config.toml
d_model = 256
d_expert = 112
normalize_top_k = true
routed_scale = 2.5
balance_loss = 0.00335
router_noise = 0.1
lr_router = 0.000548
vocab_size = 8192
tie_embeddings = "early"
beta1 = 0.9
beta2 = 0.99
Below are experts of layer 7 (counted from 0) of a mixture-of-experts language model. Rows are named router (the router's row for the expert), up (a neuron's input weights, with its number) and show model dimensions 0-255. Each number is 128 + 32 x the weight over its row's rms, rounded and kept within 0 to 255. Numbers have three digits each.
After each expert's rows: a language model's description of what the expert responds to. This comes from a sample of Wikipedia text that the model never trained on.

# expert 1
router:130123121072155147131107127131150146064126133115069135109137116138137187102124118147138114139110124156123125102150093150163111156148153142088119161098176175105125084166100067151159159112123151163086060174138179070068152092158137160131111100163170111098090127108089100165104155109106155146161137130107151113177144172087122129089144121137060117130105097098143101140127126124170141131155116178095150097129082072137068170163102159090074147159121058151187037107137198143125130103107122088179149148156124134160104107093171114109102112112128135123054076141064096150153194122134104127060145112132161119075114090156086099084193135130177076107131160169140105081136110061160082138099121054088047109140135178098125079087097184100085107154132149097121149116165142107110091137128119
up0:125107108145053123178128094121138120144112160088122101114182100175091135133117137064115105135142119163124147158085119137192091121105164084142166113145140096156078108132117150131129170157100100158133111160167120101142087138155134109084178148195067165162117119106133129116061143121183147090122125098131133134126140109194040127074090125102141147065196043115091159129146108192097202160115096139151144113183059129096180115115135137118133124154182193129091124158119092052172148125110152120102158128210150123123194147110108153113115125147084119183170085127108102084187159149074139103137165058115127131125150105136161131160070132109160169104107153102115092089079109108088144065159096127143095124158176084138167126075107166149131152165102120102142159151133104150171130109149141
Description: Word-start noun pieces right after the, an or 's, often titles and places, such as The Outsiders, the Battle, the island.

# expert 12
router:149137100129115133109174154122179122079139070160170085146085167162139166117085090099149191138127144132085140118097197105116082202133187190123084102150120095152167140139097136065093139123139091076144164122064113107092101130158122109152131115121120097118148077170131059202147081112139156151099176116088118090109138144135182106141157088121108112136057141136106135052125131142159156122180141161091144150103128126124102063158163083145150115096102117198154134139131134174084113090140082121187162125062120169131119122151112164117136134117175107159109173170174098106150143161152096167086094078142153128065147153130147099125172165120220168119191115170118133110175082131124104099138088163142098112121099131080152159068118137128077113135203128135163183106095109123077127122132134
up1:133097156154140096088117163074130179133182118150123190111135151115106061176177094183153180115137108102188161058137107204070144150087115140098063206132183113139074190124147101123152169155095140084123156143149152134101144122131177125167130089154144101152132127147109099129106140168109129106130150137102113154109136112114142137104071127167181140109152101084171083157115176118183088140120142092152111109193040130082138115093138105175176157123095139177195115132117096149116115108185121144034105139102105131128174139090169114130055179145095131123106116164140116137164142144126130175132082127166148211161157133154161152100099096174126140142128149136074077099127112108107158131094126125144134207143158140125124120144191100097087068116095168158105082134143101124136111168108133
Description: Bare space tokens and hyphens that come right before digits in headings, tables, routes and ISBNs, as in District 4 or The 8th, plus prefixes such as anti, multi, non.

# expert 5
router:159133156091125079175137105116087098093110122100168086146093149104100150125139090131133149151149132149133091112146167101151098157129090164101128091079120137174148078156114090094131110150145106097112147117088085134106131200165130094126115174070086130134190083166138141153119098116135152166075127108125123089123169096161132168161122086103109117165118095184098145094130134138163144087064113165116143196078168083052097163194177077126121098118133195165183102116174115129086120128128075163110092106138090167116107106071097126137166103166156154142114158141149086095181083122129102123167069149171176102116140127152139146109187134141105154091148078141130152085171152172118063195116116148150068093120117124073149082087090153083089118149178091162114113178111115125079193069154092
up1:109135143149111178118123120062127134149182166119087176106170140136188084119160167111114120058124151138075100172127107164110234139121164047077113141081167153109134140070146115154129106146104155156131078125151163111136125124155131147167135104164151129144199113137118105093113122119139146138078117118138139133129093136091110105101108140139164158162191106138144107179121131122124103132123119099156102146141137123143108137171072187131105108172166171121164130144129134161163109054119199181106045172104166111131114094127080095081127083084132145214136133114121127126156140086097109102085084172104141164171149154123122133157106159128073166163115117158089173121135100042145182130100128132159156123156152068140093111208107156168114133166096198170091048126163150132149157121082151
Description: The slot right after "born on" before a date, plus sentence-opening "On" and "According", and nationality codes like ITA, FRA, GER.

# expert 30
router:101148103107096130146196086173109175051078099160156138194123154147134170115083139100093139099154133140145113184094104118203073150167123159110115129171162156182155113136091102114156163117073103124096104132152169144115105155105142107163109076125106130156075154150138106118147113097206186119094134117178125161082114064142192154138089133122110107146117135152142126091120168153156133109080103139130119146160153051110111091106130132106148093081161125167166106170135111146074135168148139145088088083142130197155071095117131181110092165133167087142142142108176133128145087158135143165115079091132144147054127155168130100113109105111181144134160130135107117169147058179123072127096080151110108105107106202073153129094095154167092142123189111155177095120058155088069103132170122
up0:155132068135121097125163218167067147089084090160114155144119102086130106123133107087112114164078125181142098132139108094130136172148141110145103111127155133073130093168173102169153106178124120157103184110126157130123112106108045117162177159059127142186168083183132099162134113066129118172158090140156121099133131153152165121221171178098116165139085140131141103106108095130113080099128148029081125148141120090156132124127155146154143166104073060112122102133142138144102181089104168143121095097180128128152135109127125091146103104071085143164147158156099144130149113091148183150036136156171148135164060162122159090149170085140143094122079165099094151161125155134140127069136129170154177151144162089185114198160083167135149083117128120145169122134103152128085128134108104
Description: Raw UTF-8 byte pieces of Chinese and Japanese characters inside parenthesized names, and romanized East Asian syllables such as Hong, ong, ai.

# expert 58
router:115124136108165153113125130099098104081180160089167133137116154121140103166087089124143168098142145116141085165175112117182066137146105133123170139054082200112097121205065085136110159114130097102075165081110095140143058173162158104103130086100066158148126070180112099063146153128127146120121160128100139170092154070161110153158070148067102074181167156092138123118138087126144105149100130183074110112094179100069105181119111159117131122110138134124158123082118143169137079107224073112090122108076087153179081147101096109152105140153091106144179121160154117116129109171096105157116095131165112127076117206178132146122154147170083140132178138110115155115147131114123155180122111134144084093134064107098141100134126146128118097122162139084183130125077098131122080135150077
up0:060191182120127130166197156098120104153109162114109179156108121182124111114136153195075118109160131127048102123112160122114121132132102091124048107132113173084103172144090114164095119097149106095163153150081089179117133154075104141100127127127077100153086125156062192154154126120151113093120093129147126137125149191098171153129107129106151111113123169062128108166126144140126110182133154168090106121070110107116157136094149104050118071100174085084123114104106130130068165160112154109106133147126148119079139101104147103151105146137126111122115173109133121170144079149164117153098139153090144177120031131120097109150116117125125072110124076097171095148027171134158169175092113166133096086068115105165122080144072115140101089069055085106112122124127167079107106135147151
Description: Month names and the day number or comma after them in dates, like April 24, December 2, November 5, 2012.

# expert 54
router:114134060083105117180153084120108172088140157120157168121112168159113118159155107110098152104174169092141126169139188110162136090126143161073131090097116094150118087181147110116137189065091134121142198153103145123103136122135147091099098157140110200100104127119113147160093098090177155156083120142112150112086179079130156134134108129203136168134057123197082057084127150136117179140135103149116162136119078103059140093124154058150193142115090075132094130192122138196132146095111094198126148053123126128136105083082142189183178171139176079117106150137107097106104116138129132134185076089115106110125130175164091156099144157162127132114137136124103119132144100171133112128129107149150071102106104164118115095102065089109183138164150145113176104136182152166124163094132102
up1:178178118090170207123116145076141077151130168089155097088148137092168086149181174161098086189139125099142115142163088114128076061148079148195112185159122168194076120226121144171123164108164149112145077147175087108107138116037091151116143128146138095102154109125130095056091154204100086124137116112086137086141103110145143116152132137170082075093100130151111162108147167088134129142090123133122135109084068112093158134096122145093156159159178077183090166075150103106141194182141116111068095123150142152062093094133099097186125134126084137128120148101088077092119107169106112100119116121117128153047090180172126103128121134104093142127123119113131148109111182139094135166105110125107117142111143146129103116111107085160189128125128113128107141143118125155103080101139136
Description: Column headers and numeric cells in league and election tables, such as W, Pld, Votes, %, ±%, and digit pieces of years.

# expert 3
router:166191122097079085148138124117055099106123119144147148175184146163173149146146148202157122141139114128098137097152154127124141173142060152095133058103122123114164107115096123079101087115098060072047176166117116173134150143168135103156128148131129140117114087202166150130118105162162139131069075074172090111102074078166122189085158133076125104177105217113111121142168177092175123146180108119153156150102166108107112114127168121107141061110123083158125127122094076113128175125101072149081126108155132157140156135120142151066149137139135160099144173162168046064176150124154101105083085135148165096152149113151128132132080161146161163123097122113118081100086089174113108154113104170137102130081137134103164140126084077121163111158130080142115143149121150115148094137131195
up1:154132114101138119087117131085117194159154124125104140143096146145135116159151141156132117089071114179109124113110092126091111071160145117158152167133133115129091133055118066171127145117123081157102149139087053118093160159107079115181149179155112112127154115147146130125066131140122124120126128122173139160139103125110167096120102090129151107140119094085087161114078117133138100145153088174117148092127050088144109185139194173113160110147066096113134099085159119125096213152104111133129213087103097116198153098100149104116125112117111159133087123172108089092164139087151109091075184153082104138138117139150113199150097155127150156146121122071109150171152103012092136143122177123044135152145130070114158087078115100159112110138109129102218150184153074123147103166082154
Description: Pieces inside identifiers and reference data in infoboxes and lists: ATC/ISSN code digits, coordinate numbers before ″N/″W, Latin genus/species endings like -idae.

# expert 29
router:138113110171111092134138077127146114075101083155147116167088149173069139191144143092173162152161151113143070179173157072116141135151152165131096084159115104134144104163154145098098124116113153137115195156123119124093070158158191158163105071082056166126171115155118137158121093110171122108167182133126147110122148104182186071095132115118048151154167126097090131099162141155111098181160112116121143139090177112131157134182155106122118134120153130199109147081091074167150104099177087180117101083140123117154142135079130151116215168148134075117125150143165095103131137078103101181135070100150173080093160135134152117161146122130158193085187108150086168084163076113113073144194105091150160121158112129144174117084104067121162146142156128147136164134103141124077101122136129
up1:134132151164110176135038084120200101140131169088138125048141149114119085097165102105110069153144114143086136108083162159099129107071120090137188118134140106151033104133089140216146069105199101120122101123143125146137067102135144125160151121195131126128131130099098124042172133123126129146112137130106109117185077134154145096196115157141123090098164095111115094205110166099076179103119154092158137093123113124173121131127143106136099128121129119049099155129042083147123186146130152158106154148167115103094144179105173115131101123065138106157101123130145210120146049160122094105135124102104122138125118147101095122113111141113124135139167110147181094130120179106063124106170094156129134123172172113172122142136181121151122148167117185120168152138168118076185119095114129
Description: Decimal coordinate numbers after "°N /" in location lines, plus table cells and words like age, height, and Pts.

# expert 61
router:114146127117103086174181089166093169109152130155159184163126131145111134180144114113122174157152140176122156128132141095112116113166163143092108072107162066165124074158121137139102133100132104111147153192118115155114108119084140130172116159156126099140103124128178126171099110083121137087099141144130113070104181059129133121103122126153141201155173140176073087146166163112087111116154093170097203165109130131185138133180188092124193096153140077098095123162094120142123159112156119128089071128142110119156129149080082131117126133193168082116153121149168087158143095106146095198128069079139168100171128203106111169064139210122087163093135090052104091143111094202139136151129095144116120078097136132098118098109112117102102134167130112177184090076089139084150097117098143
up1:156155139106176110157102194093117075169097106062154159122150164117143135131112157102122113076111092118109162092153156105108171116143143129154072122060103122186117118105118133091140101137133131078165135144124123113108133131206077168105115044090119146146143131137134059096082187188151089097204122096159142096120068145131088138138202110093203116105146175152187133112162123161068132139135119080128119136116134119117082150139123150114116131138141113186119179150132117152100169161126132090101115125181095112168117162155112128116083101133086179173171125121079154116124126110142142144092092067098162190137133150098112088124208172084149062182110103134177132112119136164108106058131113092121191209121096050163138157121135129167117078148110103118143141122142172123083169142106137
Description: Closing bar ending table header rows, separator lines, and numeric parts such as decimals, percent signs, km, and degree or minute marks.

# expert 16
router:137136074069097131140145136141107150113125150151113054127125140169101083156113077194156135104106104127198145139142160129150087110115172136059147149116171100131176152156157095159127159202112104137172079116058195148153132105112154124087112172156117127137161145159150159168097086081164133087092152099123188090096175131184101099146109107135149163114075122128110108092114177174095041178152107144096161166148125070118108071118143140164144160140086078108144138140154161091079097087173157107094151098152157102172152070125102127116134117102171160083128093145136130143203133120160105156154107157135120137115158144126091192101136105115121159128170112097078094105154088176100078135146103140120099148101120149102118080120089088085085154150153169159082123210173143077124184156149092
up1:073159109111150171138122074115150166147213056159112122160138118111114121111166153108155109160119142159160078180122107149130116152118134108168128133101209146189144152142135153114151118147090119157130177134132127144118159111162139150151103101122149175140104173084108110090145118120117117045121149143186158140146177160096145174158117108120107142106111172094144126139136170098123102030069110128135186092143196129140117065107092126119122126144140132093145160097184085103178141220154118200132085084079129099127122115118128139096089085117125189116110035186170163137137153128134128137188122110106139053145113102151152108175150110184174128106123188119097092162124118078146121137197083107121149148116078110123172142122164115197135123155061115151147155121137159154183141152176114
Description: Digits, percent signs, bullets and table pipes in census demographics, infobox areas and stats tables, such as households, sq mi, %.

# expert 28
router:199127110103123125133157158140061117129126104167116200145073077153055142205132119092164157155088164114161066161146104068127105099149096160113114112138159099056175142157122104156115162162180114093132076076174154083101053057184091153103054155114105168132146123138080165136137165107120106091175112143102118155131119111118139136076089084121082142144117116115077127083103185187149114171128117122081131153099144091089110170072162128134144148155133144100140137047182099128149113179130085162082122073162156148140083111125176142174160103124098093095155104159153108071178139144148141098140089159131143145122111113187129065082098178156121155164123140138144115092162119093122133173121147100108130127135146103172123158114091077110111132121150095130104126124083145081086095109135098
up1:084118136161143123041171146144154188135120120119096049106172083140149099124153109091180145193112058113171190147099129103142078151123104122111155127124179133144131087139165121118109109089098156085084126120127096101163114105113147106157112116116091160110092131120128098113115121108167097108094150123105162182120159149160092152108155177181160130098135108132105108181179114093153050136131098114156134071178122176125108065142109057126095142126105142098077078108128110147196178136192112159139116114106070108163057108071154112123171157123119130162153141144122118130087162115124129077097150153119150163149086076114107150144174143147158182086056176085133155163125160179130201091155155146145069124178132103107043057145112158173125131118101109102126100078124119150164134160116134
Description: Clause-opening words like there, There, what, where, time, night, plus odd word-middle pieces in titles like Wh-om, Th-at.

# expert 17
router:106168118094126105122153140166156174097122138136093170140176124139078159117153111106120071137178105124182147171157140134098088143151114157167140188081135175183095146156089172098132092116117140124119143124093090156165092107106146183133087089118128140092102088124176124114110144116164188176088141094120159139117066142084080136120149048082134138210135115102190156098114120168124114144098126137130125114072143161116141149150112082088115143113143150107176119058114122091069129180139157128127107092168168150126114126175141175110055106095137119140139104124131069144149099138112127117145153116149109111079127083183121140097123109159188100092168072141106129167140187099167108128084139038028143116202166114151154104128138158069100056111132116122151202169172115147122167126145082
up0:230096092158135077125126098061109153142076181095136142124146155153099136117108177128167185116132099146168124197083176178173113142112111164110132165152151107146183075090185127158109091139111131116118101101059103174196119115068140086108155138224110212105165174131081108103100168124106144136141113126157127123109120129102130135146172089111154129074164115094160126156167147108107146145142164084108131106158164163143111075048164118132145101109160152149118124124141093085180159133072128069137133148189169148160102146170125148113152127156088109097061132130094081068148116130120133116149109138153137130155136141106141095124140113051124115103115084077141141119162176148153117155153145141150177105155142120178159165109125178108102139182093085160164171181146124162148084075101157
Description: Opening or middle pieces of personal and place names in lists and sports tables, such as Car, Bry, Alex, Fred, and "ey" in Meyer.